config.yaml
num_hidden_layers: 15
d_shared_expert: 0
hidden_act: "swiglu"
balance_bias: true
router_z_loss: 0.001
vocab_size: 5428
max_steps: 7578
Below are experts of layer 8 (counted from 0) of a mixture-of-experts language model. Rows are named router (the router's row for the expert) and show model dimensions 48-95. Each number is 50 + 15 x the weight over its row's rms, rounded and kept within 0 to 99.
After each expert's rows: "comes before" lists some tokens at least twice as common just after its tokens as in all text. This comes from a sample of Wikipedia text that the model never trained on. Tokens count by the router's weight.

# expert 138
router:56 63 46 37 38 31 60 25 81 57 41 37 61 34 31 56 62 64 42 28 65 38 54 53 64 71 63 72 58 63 62 41 72 51 52 53 46 51 41 70 39 44 59 53 41 59 72 26
comes before: " the", " \"", " The", "s", " D", " S"

# expert 85
router:54 19 31 38 57 39 69 18 79 67 36 49 72 29 28 73 93 65 29 35 37 48 55 55 67 42 71 54 69 67 61 27 41 53 38 42 79 46 51 61 37 45 39 50 58 42 40 29
comes before: ",", " (", " and", " in", " School", " Company"

# expert 33
router:71 36 11 28 47 54 60 47 44 55 43 51 57 27 37 61 68 62 35 50 35 49 56 43 54 56 79 62 51 62 47 33 43 52 56 32 60 48 48 64 48 59 34 51 44 33 46 22
comes before: " |", " (", ";", ")", " is", " –"

# expert 71
router:64 33 37 56 48 53 66 33 73 79 28 40 63 44 43 64 44 39 43 34 52 63 52 66 76 53 76 64 65 52 43 21 34 50 42 34 57 43 35 72 63 52 43 62 69 28 48 41
comes before: " was", " is", " |", "\n", " had", " has"

# expert 93
router:73 48 47 43 17 50 52 33 61 69 37 29 69 27 35 62 66 57 55 41 53 37 55 50 80 66 55 60 45 69 53 38 60 50 33 37 58 24 37 65 57 29 28 68 51 30 54 43
comes before: " the", " he", " it", " The", " they", " she"

# expert 22
router:64 45 38 31 54 44 55 28 58 63 48 32 82 45 08 51 49 59 56 20 49 48 51 68 76 57 64 44 52 45 59 24 54 49 50 37 54 53 37 56 46 39 36 59 55 34 57 31
comes before: "1", "2", " -", "|", " |", "3"

# expert 89
router:47 32 46 64 52 40 44 49 46 67 51 52 49 32 39 63 57 61 53 69 52 43 69 68 59 54 31 52 73 51 61 36 35 34 34 24 75 42 40 57 38 29 43 55 53 31 53 59
comes before: " |", "–", ";", "′", " to", ")"

# expert 113
router:68 41 49 43 18 43 41 18 47 89 50 42 53 23 60 72 72 71 54 46 45 59 38 71 61 63 61 64 49 37 78 44 47 36 44 41 47 40 45 49 44 52 38 44 68 31 59 39
comes before: " |", "|", "%", ".", ";", "="

# expert 143
router:61 19 16 23 38 40 78 45 40 60 26 40 64 25 37 52 67 68 40 22 38 43 44 50 68 55 34 58 48 76 37 43 56 48 35 40 59 55 42 53 54 42 42 76 65 46 40 42
comes before: "\n", "==", "The", "===", "In", "-"

# expert 19
router:55 27 45 40 38 18 57 37 58 61 39 49 45 62 54 57 50 60 25 53 59 42 55 72 67 75 61 72 38 59 53 48 63 44 32 39 49 51 55 79 38 21 31 53 65 48 59 47
comes before: " ", "\n", "W", ".", "°", " ("

# expert 10
router:72 47 35 40 41 17 75 21 67 54 30 32 68 42 25 62 54 55 48 40 46 46 52 58 69 76 46 65 75 67 74 26 61 39 30 52 73 27 30 46 43 48 41 47 51 48 52 28
comes before: " the", " a", " an", " been", " his", " its"

# expert 159
router:69 36 12 47 46 60 37 40 64 50 37 40 44 30 24 54 57 48 17 41 58 35 65 70 71 44 58 66 72 55 61 43 46 49 27 47 77 31 46 60 51 43 47 58 57 27 38 27
comes before: "0", "%", "5", " |", "7", "6"

# expert 90
router:55 48 45 42 46 51 64 36 56 64 53 45 69 27 31 44 61 84 35 42 60 29 49 48 49 74 55 68 53 89 77 46 50 30 41 27 62 48 32 38 48 42 39 85 41 34 60 20
comes before: " the", " a", ":", " his", " an", " S"

# expert 79
router:67 08 44 47 32 45 57 50 53 80 52 36 49 47 37 58 56 46 51 38 42 49 58 46 59 74 62 53 64 64 44 43 63 48 43 35 79 34 21 57 61 40 45 56 72 47 45 45
comes before: ".", ",", " and", " in", " on", " as"

# expert 115
router:97 44 15 42 50 61 50 37 38 65 51 44 37 32 38 55 51 54 53 52 48 58 50 76 69 80 58 79 63 72 48 39 56 46 51 31 76 58 50 65 20 61 25 47 51 21 56 21
comes before: "1", "3", "2", "4", "5", "0"

# expert 15
router:72 56 16 39 53 36 75 31 65 68 52 42 65 36 46 63 66 46 34 30 39 50 48 45 55 59 58 61 60 60 71 43 79 59 40 52 88 43 21 65 50 46 35 57 61 38 74 21
comes before: " ", " the", " New", " B", " K", " M"

# expert 149
router:60 34 34 65 33 35 50 44 63 62 46 26 50 41 49 39 78 67 47 38 55 47 54 65 82 59 35 66 57 50 57 31 51 42 49 46 71 46 41 64 49 44 48 70 59 41 50 41
comes before: ",", " the", " he", " it", " a", " they"

# expert 36
router:68 54 21 40 27 35 52 32 42 61 28 39 45 34 59 71 82 58 39 42 47 50 47 65 65 83 69 59 67 64 89 20 84 43 35 26 65 46 50 62 29 41 33 48 54 37 65 34
comes before: " ", " +", " −", " $", " —", "N"

# expert 49
router:66 60 52 26 48 51 47 54 69 66 50 40 49 38 38 81 77 52 15 59 52 34 52 65 85 60 66 52 77 57 53 36 49 32 56 57 77 59 42 74 32 50 17 63 80 45 62 41
comes before: " ", "\n", "-", "See", " %", " Website"

# expert 162
router:79 34 45 59 49 36 74 32 56 72 55 56 71 19 22 57 48 59 43 45 63 46 47 54 55 57 19 65 70 64 52 32 55 37 46 32 49 45 44 46 38 42 33 61 49 35 80 39
comes before: "ing", "ed", " of", "s", "ly", " John"

# expert 105
router:73 24 45 58 34 27 39 36 59 55 64 30 61 60 18 46 60 46 37 28 49 29 62 45 52 62 38 76 54 61 62 48 34 42 54 42 69 34 41 51 58 29 34 66 53 54 37 28
comes before: " who", "'", " and", " of", ",", " in"

# expert 30
router:72 24 51 31 40 30 33 45 39 60 49 31 70 32 17 53 52 39 20 24 49 46 49 52 67 57 41 73 49 73 55 39 61 38 46 33 64 43 08 61 57 39 41 64 72 39 55 37
comes before: ".", ",", " and", " in", " of", " ("

# expert 121
router:57 12 37 41 06 44 56 38 63 58 37 43 73 44 50 76 55 54 44 48 51 58 56 62 63 41 28 61 47 57 54 41 43 36 19 40 83 37 55 41 55 55 33 66 51 40 54 23
comes before: "ed", "ing", " of", " with", "ation", " to"

# expert 127
router:47 31 31 43 52 39 72 56 52 45 30 38 59 26 39 59 51 71 29 33 29 40 47 71 47 58 72 66 73 50 67 45 50 38 45 49 83 27 35 54 32 43 36 43 48 43 61 44
comes before: "0", "9", "8", "5", "6", "4"

# expert 183
router:56 35 47 34 41 33 35 41 60 65 49 43 79 39 38 58 68 36 32 55 54 43 48 51 51 52 62 55 70 67 52 42 48 24 58 56 55 49 49 78 57 31 33 93 71 26 64 48
comes before: "|", "\n", "-", "|---|---|---|---|", "|---|---|---|", "|---|---|---|---"

# expert 148
router:61 26 04 43 46 43 48 31 52 41 32 31 59 30 25 63 53 56 33 37 58 54 55 49 61 54 43 64 68 52 64 38 51 28 53 43 62 39 45 49 51 37 53 54 59 23 60 49
comes before: ",", " (", " |", "i", "a", "ov"

# expert 4
router:66 19 35 53 38 39 49 39 59 50 49 39 46 46 46 72 50 59 61 49 38 31 55 53 54 62 72 58 49 66 58 29 42 54 30 37 82 46 42 70 44 53 49 76 54 49 52 31
comes before: ",", ".", " and", " (", " of", "is"

# expert 69
router:57 43 47 59 46 50 59 27 66 53 40 39 59 31 49 66 72 71 45 52 48 51 41 59 78 45 66 59 76 71 81 33 40 34 38 22 69 45 52 55 45 31 47 80 50 40 62 35
comes before: " the", " a", " their", " his", " it", " her"

# expert 45
router:56 39 59 58 28 39 38 30 65 59 47 33 64 52 60 68 62 71 39 48 44 27 68 69 47 52 52 76 67 53 54 16 52 62 39 34 53 47 41 65 42 28 33 58 58 40 50 29
comes before: " |", "1", "0", "3", "9", "4"

# expert 77
router:43 19 48 36 48 49 37 50 45 70 44 42 56 42 54 63 58 46 33 53 44 49 57 70 74 69 51 62 70 65 63 11 57 52 16 17 52 31 54 66 60 39 37 68 70 21 53 37
comes before: " |", " of", " (", ".", ")", ":"

# expert 182
router:62 20 47 54 40 36 57 41 49 60 55 42 70 40 23 48 48 48 46 35 52 28 67 69 62 56 38 78 67 81 53 69 49 54 34 38 70 40 26 66 45 45 29 69 57 30 63 38
comes before: " of", ",", " and", ":", "y", "'"

# expert 58
router:76 20 22 32 42 40 48 31 44 44 44 47 55 43 45 39 75 52 69 59 56 23 70 53 74 46 81 49 54 72 59 47 50 50 39 31 65 38 48 71 53 42 36 86 60 26 56 33
comes before: "\n", "-", " =", " He", "born", " who"

# expert 125
router:50 57 16 39 42 25 48 34 62 60 50 36 89 39 57 44 63 81 32 50 45 49 45 61 57 52 56 56 67 53 54 52 49 26 29 38 66 45 42 56 34 43 41 64 78 44 57 38
comes before: "1", "2", "0", "9", "8", "7"

# expert 98
router:71 38 29 64 35 27 54 40 59 48 20 39 50 39 49 60 63 58 54 54 55 50 51 70 60 73 53 42 75 48 54 31 43 49 45 27 84 37 39 74 51 41 38 54 50 45 59 34
comes before: " |", ".", "–", "0", "5", "4"

# expert 156
router:61 47 42 54 62 29 45 43 65 81 30 39 62 37 36 61 61 52 45 42 35 43 66 63 54 70 41 55 62 58 47 25 60 51 48 50 65 48 35 60 43 35 51 42 73 47 41 37
comes before: " in", " to", " on", ".", " as", " at"

# expert 102
router:59 27 44 62 43 24 53 20 70 59 35 55 60 33 32 61 59 68 49 52 45 50 53 58 73 58 50 48 82 74 69 32 46 36 42 35 60 41 53 55 57 48 51 55 51 21 51 27
comes before: " the", " a", " to", " in", " his", " on"

# expert 75
router:42 44 39 45 50 39 59 25 55 55 25 43 54 45 47 59 60 67 38 36 38 58 51 57 69 65 65 54 67 54 61 32 81 20 52 46 75 35 39 54 48 39 38 49 49 48 67 30
comes before: " ", " the", " number", " Billboard", " US", " United"

# expert 28
router:52 17 48 40 36 45 67 28 48 67 51 34 70 44 62 47 50 74 38 33 46 47 58 55 67 66 43 55 66 48 48 33 56 42 34 23 68 15 15 78 52 37 32 54 62 38 53 46
comes before: ".", ",", " |", "s", " (", " in"

# expert 144
router:69 13 47 56 36 46 63 38 55 70 25 36 45 36 46 65 58 65 45 46 30 45 48 70 57 55 50 67 53 72 49 47 48 42 22 26 67 27 66 60 58 32 12 66 53 37 26 47
comes before: " of", " in", ".", ",", " to", " and"

# expert 61
router:78 36 20 48 51 31 68 48 57 43 36 43 65 60 32 70 45 57 45 28 54 25 55 60 63 68 59 67 53 95 54 25 38 51 29 33 51 54 56 58 48 43 43 67 55 37 44 30
comes before: " ", "-", "\n", "born", " who", " a"

# expert 164
router:81 34 40 21 45 50 49 43 58 62 47 42 74 31 42 71 67 67 34 32 53 59 52 49 53 45 31 61 59 71 49 36 47 51 50 15 67 43 24 68 53 33 30 72 59 58 47 52
comes before: " of", "s", ",", ".", " was", " in"

# expert 96
router:63 42 27 43 41 26 56 38 67 62 44 35 68 37 37 72 55 62 26 39 56 50 48 69 77 97 52 75 41 81 42 35 58 16 14 69 71 26 34 54 28 50 40 53 77 24 58 55
comes before: " ", "\n", " Votes", " Final", " Total", " P"

# expert 107
router:47 36 44 56 37 56 54 47 52 83 50 41 38 37 37 54 57 64 43 38 40 39 47 60 60 53 54 63 59 44 51 38 57 36 43 27 69 26 47 67 54 38 37 89 64 45 65 35
comes before: " |", "–", ":", ")", ".", ","

# expert 153
router:62 48 09 49 37 34 76 46 56 55 49 47 64 42 43 56 47 81 47 36 53 56 55 67 56 49 51 59 74 63 53 47 53 55 37 52 64 40 25 62 38 37 44 58 64 47 65 32
comes before: "1", "9", "2", "0", "8", "7"

# expert 167
router:58 50 36 58 22 51 48 40 49 57 30 32 70 27 42 94 64 63 47 16 53 29 60 79 50 56 51 64 60 67 47 31 51 24 28 50 68 36 57 70 48 28 25 58 53 39 52 42
comes before: " and", " the", " which", " but", " a", " including"

# expert 81
router:62 53 31 46 50 43 66 31 59 55 45 37 64 47 57 52 58 60 56 47 64 34 54 54 73 86 59 37 72 45 62 21 57 43 56 49 71 30 48 52 32 49 39 65 43 42 62 42
comes before: " the", " ", " |", " a", "0", " his"

# expert 109
router:63 11 17 45 47 39 66 59 44 62 59 39 66 46 41 34 56 79 33 32 55 30 52 60 46 74 73 56 60 72 49 46 50 57 35 33 41 28 46 71 47 31 41 76 89 32 60 42
comes before: "\n", ")", "–", "),", " was", " is"

# expert 29
router:61 39 45 30 43 36 82 33 60 54 29 23 48 30 28 54 66 61 23 32 34 44 61 64 80 52 56 55 59 67 58 55 57 15 45 05 67 52 20 74 58 30 22 68 59 46 56 52
comes before: " of", " (", ",", "s", " and", " Party"

# expert 128
router:77 58 32 52 39 39 68 37 43 71 30 44 80 44 31 52 44 74 54 45 44 48 44 52 43 71 59 42 47 54 61 43 42 47 24 47 79 23 54 56 19 47 32 43 55 48 59 60
comes before: "1", "2", "3", "4", "5", "6"

# expert 66
router:60 28 19 41 54 54 55 38 54 75 25 43 43 53 39 58 54 69 34 65 44 53 56 52 72 75 57 47 51 55 51 34 50 37 48 26 74 58 47 63 56 58 37 57 56 32 51 47
comes before: ")", " |", "°", "%", "\n", "),"

# expert 60
router:67 18 43 43 35 34 56 25 50 60 43 33 53 48 45 66 61 49 40 38 56 59 58 59 67 72 39 46 46 72 60 40 49 55 30 40 80 45 37 66 51 32 24 77 39 41 48 49
comes before: ".", ",", " of", " and", " in", " were"

# expert 63
router:76 36 21 36 38 47 54 38 81 80 49 37 48 57 44 52 67 60 32 52 66 28 67 73 49 71 61 55 69 42 54 55 46 48 43 42 62 21 44 72 43 39 34 62 72 40 47 25
comes before: " |", "0", "5", ".", "4", "3"

# expert 175
router:62 47 24 27 47 49 41 36 54 64 51 34 46 44 51 61 58 57 49 46 61 57 45 48 80 72 63 49 70 66 58 31 62 45 41 44 64 40 40 61 38 32 59 57 52 15 61 42
comes before: "|", "\n", " ", "-", " −", " \""

# expert 103
router:63 39 35 26 39 27 45 39 46 53 30 44 58 42 50 63 69 60 46 46 40 37 52 60 53 76 36 73 68 64 82 30 76 36 40 45 65 60 30 72 41 47 18 53 73 47 56 48
comes before: " ", " to", " of", " than", "ly", " a"

# expert 104
router:51 55 17 18 40 40 54 49 73 80 48 43 59 42 31 55 50 73 46 37 61 52 54 73 56 72 45 58 70 64 75 33 52 61 40 48 55 25 37 62 34 48 43 67 57 49 71 44
comes before: " ", "\n", " USA", " \"", " L", " The"

# expert 54
router:78 56 31 51 43 59 31 55 52 65 63 53 71 53 49 56 62 60 31 41 38 45 52 66 59 54 39 51 56 47 48 56 46 48 23 38 80 63 37 68 20 47 26 57 57 29 50 25
comes before: "ers", "0", "er", "ion", "es", "ure"

# expert 151
router:48 42 27 24 55 35 37 42 68 71 28 43 48 42 49 65 40 65 40 51 47 30 54 51 38 52 42 81 74 41 45 16 73 49 40 22 58 47 27 69 64 42 28 55 51 53 77 34
comes before: "0", "1", "2", " |", " years", "9"

# expert 111
router:66 35 56 46 47 17 70 27 45 83 34 27 51 48 59 71 83 54 35 44 64 36 54 36 60 72 52 60 53 73 61 32 56 34 34 59 81 62 48 46 45 17 32 74 38 57 50 43
comes before: "\n", "==", "===", " |", ")", ":"

# expert 122
router:69 35 28 31 42 47 62 54 46 68 35 28 62 49 34 54 55 72 16 51 36 34 44 62 69 49 48 62 66 82 51 50 59 25 47 44 55 54 24 59 35 33 42 65 62 38 86 60
comes before: "-", " ", " Succeeded", " the", " Preceded", " of"

# expert 8
router:60 38 26 32 58 34 58 49 80 75 55 36 58 54 52 72 51 57 30 49 47 45 78 79 43 69 49 53 63 55 46 37 60 47 32 45 84 37 33 67 58 53 56 61 60 34 50 39
comes before: "0", " |", ",", "°", "5", "th"

# expert 78
router:45 19 43 46 25 43 54 42 48 63 49 52 62 39 29 54 45 47 31 34 44 58 59 45 52 73 42 50 46 66 85 31 49 55 46 44 77 43 38 71 54 62 37 67 53 38 43 38
comes before: " of", ",", ".", " in", "'", " and"

# expert 62
router:69 46 21 55 52 45 48 32 50 50 47 35 58 29 39 72 57 62 60 57 67 59 53 41 50 82 81 42 54 50 55 42 37 59 36 44 72 45 57 70 50 53 41 64 42 33 37 38
comes before: " |", "0", "1", "2", "3", "5"

# expert 83
router:67 28 43 62 60 54 66 34 63 64 33 49 72 39 41 46 41 45 38 65 57 51 71 51 50 68 54 58 65 41 44 34 38 32 57 32 62 56 45 57 43 51 58 52 69 50 45 11
comes before: " was", " is", " be", " had", " also", " has"

# expert 189
router:80 48 16 35 48 47 61 16 52 35 37 42 53 47 31 48 75 75 45 42 55 37 48 57 67 77 62 64 59 72 60 37 76 30 41 54 80 39 56 61 38 45 45 54 53 30 57 36
comes before: " ", " the", " \"", " K", " S", " N"

# expert 155
router:60 44 47 63 48 53 32 36 59 77 60 45 75 35 49 72 63 53 43 42 42 40 58 41 73 74 32 41 50 48 62 43 47 27 60 34 67 16 48 54 32 33 54 45 56 41 60 49
comes before: " ", "–", " to", " MF", " on", " FW"

# expert 25
router:69 44 45 59 40 45 71 40 63 61 46 21 52 43 09 44 44 73 48 23 43 44 50 64 65 76 60 51 59 58 56 47 51 28 22 35 98 51 47 50 40 21 63 45 47 37 48 35
comes before: "5", "6", "4", "3", "0", "8"

# expert 170
router:45 14 36 65 18 44 54 41 63 61 29 54 61 43 26 79 65 53 58 46 28 46 68 63 73 56 45 57 51 64 37 44 51 46 44 31 61 31 43 58 31 44 49 56 47 44 68 35
comes before: "ia", "ian", "an", "i", "ial", "a"

# expert 97
router:65 28 45 69 38 65 47 36 96 51 29 53 92 29 42 61 43 53 62 38 45 55 71 61 83 63 39 49 63 47 62 48 42 32 39 24 52 47 33 61 42 28 46 52 39 27 75 40
comes before: "ing", "ed", "i", "a", "es", "ers"

# expert 179
router:67 54 17 19 28 27 42 57 50 67 52 43 58 17 28 58 49 45 38 46 50 41 52 51 67 86 70 66 66 76 61 51 55 28 65 45 50 15 49 45 19 39 42 58 74 41 65 22
comes before: " ", "\n", " Conservative", " Labour", " Liberal", " USA"

# expert 7
router:34 51 50 55 49 44 60 28 70 71 38 47 87 29 33 51 62 67 37 50 51 41 40 64 72 41 62 62 47 43 67 37 72 63 61 56 49 53 39 51 39 50 51 59 67 61 58 36
comes before: "2", " the", "1", " year", " time", " War"

# expert 147
router:52 43 53 29 42 54 49 32 47 68 29 39 48 36 22 72 57 53 36 50 37 52 52 71 45 74 43 77 54 74 53 35 60 37 66 41 43 53 49 55 52 48 25 46 74 50 58 50
comes before: ":", "==", " ==", " |", " of", " as"

# expert 118
router:63 50 41 52 54 39 72 41 71 55 26 42 60 37 22 47 65 56 36 46 68 45 44 67 89 61 69 58 70 62 70 42 47 32 61 34 43 50 39 46 47 45 50 44 48 32 49 45
comes before: " the", " be", " been", " a", " his", " have"

# expert 190
router:51 44 13 76 56 33 41 29 67 61 29 37 55 43 54 57 50 58 26 29 62 28 76 62 66 57 79 44 49 45 59 21 61 46 65 53 76 47 38 67 35 54 50 70 52 39 78 51
comes before: " ", "1", "2", " December", " July", " March"

# expert 126
router:45 48 15 59 40 39 69 44 45 76 52 26 70 10 49 55 53 68 54 53 44 49 45 68 55 71 57 56 54 61 77 43 64 42 46 41 71 39 34 67 34 32 42 58 42 31 65 56
comes before: " ", "9", " season", "ruary", " –", " Olympics"

# expert 59
router:76 59 26 72 29 38 61 21 62 85 49 40 71 48 43 68 68 54 53 40 40 40 56 50 55 82 57 47 61 75 58 32 61 41 32 45 69 45 46 79 40 32 46 49 62 47 54 36
comes before: " ", " and", " which", " M", " but", " where"

# expert 108
router:57 56 22 39 45 37 61 28 33 68 47 46 63 49 15 45 59 62 33 51 56 28 61 42 53 61 58 54 60 51 67 49 38 31 57 41 45 26 24 68 22 49 34 69 71 38 48 39
comes before: " ", " a", " the", " first", " appointed", " member"

# expert 41
router:68 52 35 47 57 33 56 40 71 64 36 58 69 39 55 68 42 66 53 41 58 47 53 63 56 75 49 74 62 63 63 43 54 24 35 22 64 26 58 50 50 43 41 74 63 45 53 47
comes before: " ", " |", "\n", "–", " –", ")"

# expert 112
router:62 47 42 53 46 42 54 56 80 51 41 42 56 48 72 53 55 46 38 36 37 60 65 68 41 68 55 54 52 51 62 38 47 54 22 57 77 33 47 76 51 49 43 45 60 46 54 11
comes before: " |", "0", "5", "4", "3", "6"

# expert 152
router:61 20 38 56 55 54 68 37 89 57 29 22 89 41 32 53 40 54 45 59 39 59 46 61 61 62 53 47 67 69 55 62 62 58 28 36 90 33 35 60 35 39 55 54 48 44 71 50
comes before: " of", ",", ".", "ers", "er", "\""

# expert 101
router:59 45 09 31 43 30 51 45 58 64 41 60 41 47 50 51 47 59 62 36 60 42 49 56 57 89 81 46 64 58 48 08 48 38 44 50 49 49 39 73 27 50 15 64 43 40 55 45
comes before: " ", "\n", " —", " Yes", " $", " W"

# expert 117
router:77 44 19 53 49 18 51 39 69 63 45 43 48 52 28 51 52 60 44 40 36 31 47 61 63 68 57 79 56 66 49 59 63 35 24 34 65 18 43 59 49 20 39 65 60 60 66 28
comes before: "9", "8", "7", "0", "6", "5"

# expert 14
router:67 55 41 39 58 30 53 22 44 65 47 36 79 37 44 41 69 70 31 28 54 30 61 62 71 53 56 56 57 68 79 52 73 47 58 38 70 54 38 50 50 52 32 50 66 47 84 38
comes before: " the", " a", " his", " New", " India", " England"

# expert 123
router:54 21 47 49 50 68 70 29 41 62 49 53 61 39 42 61 41 59 39 39 63 39 52 83 58 66 50 78 55 59 60 43 42 32 53 38 83 48 53 84 53 41 32 65 62 37 34 35
comes before: ":", " |", " of", "==", ";", " ("

# expert 5
router:61 20 18 22 55 51 55 41 58 35 37 36 77 52 40 50 44 61 30 35 60 26 48 71 58 86 38 77 72 49 57 52 46 39 31 41 54 35 47 54 36 30 49 47 55 30 66 36
comes before: "i", "a", "u", "ai", "s", "an"

# expert 141
router:53 56 51 42 38 50 39 11 49 56 35 44 64 38 51 65 77 52 47 57 47 42 45 60 76 82 49 58 46 74 62 36 60 46 53 57 76 43 59 60 43 48 36 77 66 44 91 25
comes before: " the", " a", " his", " this", " its", " their"

# expert 84
router:64 51 46 34 25 47 43 41 46 55 32 33 81 54 19 74 48 72 40 50 57 58 60 55 34 53 67 48 45 56 47 17 49 48 36 40 65 43 35 70 47 38 37 53 77 25 50 41
comes before: "1", "2", " |", "3", "4", "5"

# expert 184
router:58 18 42 45 42 26 61 50 56 64 31 38 64 21 35 61 50 71 39 30 25 50 28 58 58 59 52 68 67 56 69 35 67 43 34 48 64 19 43 60 44 47 34 49 45 29 49 42
comes before: " of", ",", ".", " and", "\"", " to"

# expert 129
router:46 25 36 48 34 32 67 43 74 70 40 20 59 44 39 59 45 55 25 38 36 37 44 58 61 76 54 57 68 74 52 41 56 52 29 27 60 22 50 52 63 44 53 65 60 53 53 53
comes before: " |", "–", ",", ".", ")", ";"

# expert 39
router:74 41 08 28 54 58 46 43 47 50 46 31 65 34 50 65 39 57 49 49 38 35 55 54 51 63 56 64 40 86 71 26 60 42 30 32 81 51 44 77 34 44 52 61 50 35 54 29
comes before: "1", "2", "S", "P", "3", "born"

# expert 146
router:68 18 40 48 31 52 46 40 54 44 63 34 83 31 51 73 66 40 39 48 45 55 59 68 69 61 37 57 65 63 52 33 51 55 37 26 63 25 28 57 58 32 33 83 61 33 57 27
comes before: ",", ".", " of", " was", " in", " is"

# expert 68
router:46 47 34 23 29 16 62 36 57 61 50 44 65 46 54 45 61 54 42 52 54 36 56 89 54 70 51 41 64 57 67 47 63 40 39 40 57 44 37 76 44 15 45 70 53 41 53 36
comes before: "s", " first", " own", " father", " death", " work"

# expert 191
router:51 24 18 43 44 42 66 43 53 70 52 48 59 47 26 56 72 53 51 25 33 36 60 53 76 50 50 53 62 51 56 41 52 48 29 30 87 34 46 63 53 46 50 58 59 40 65 37
comes before: ",", " |", ".", " (", " City", " and"

# expert 160
router:62 26 24 57 54 22 60 38 75 64 32 44 44 38 16 62 52 54 36 44 46 46 65 51 55 57 64 50 69 40 61 36 38 34 54 23 54 53 44 59 48 51 47 53 61 37 47 35
comes before: " |", ",", " (", " and", "'", " –"

# expert 145
router:60 27 14 63 48 42 57 36 71 64 31 24 60 35 21 55 90 50 44 30 61 56 55 42 42 42 56 63 85 51 69 39 26 25 26 43 49 54 47 60 18 46 36 41 64 61 51 46
comes before: "9", "4", "2", "8", "1", "0"

# expert 150
router:74 06 37 21 50 38 63 54 62 76 47 39 56 44 40 51 57 61 60 45 60 54 62 53 61 60 76 55 58 73 62 29 55 22 53 39 62 49 35 61 48 39 49 42 65 22 49 47
comes before: "-", "|", "\n", "   ", "    ", "  "

# expert 26
router:48 43 24 46 52 46 52 20 47 53 47 45 53 40 32 57 42 68 60 48 47 33 63 54 38 67 45 59 81 52 38 35 54 42 55 57 69 29 34 80 46 51 42 68 51 43 49 40
comes before: "0", "9", "–", " |", "5", "3"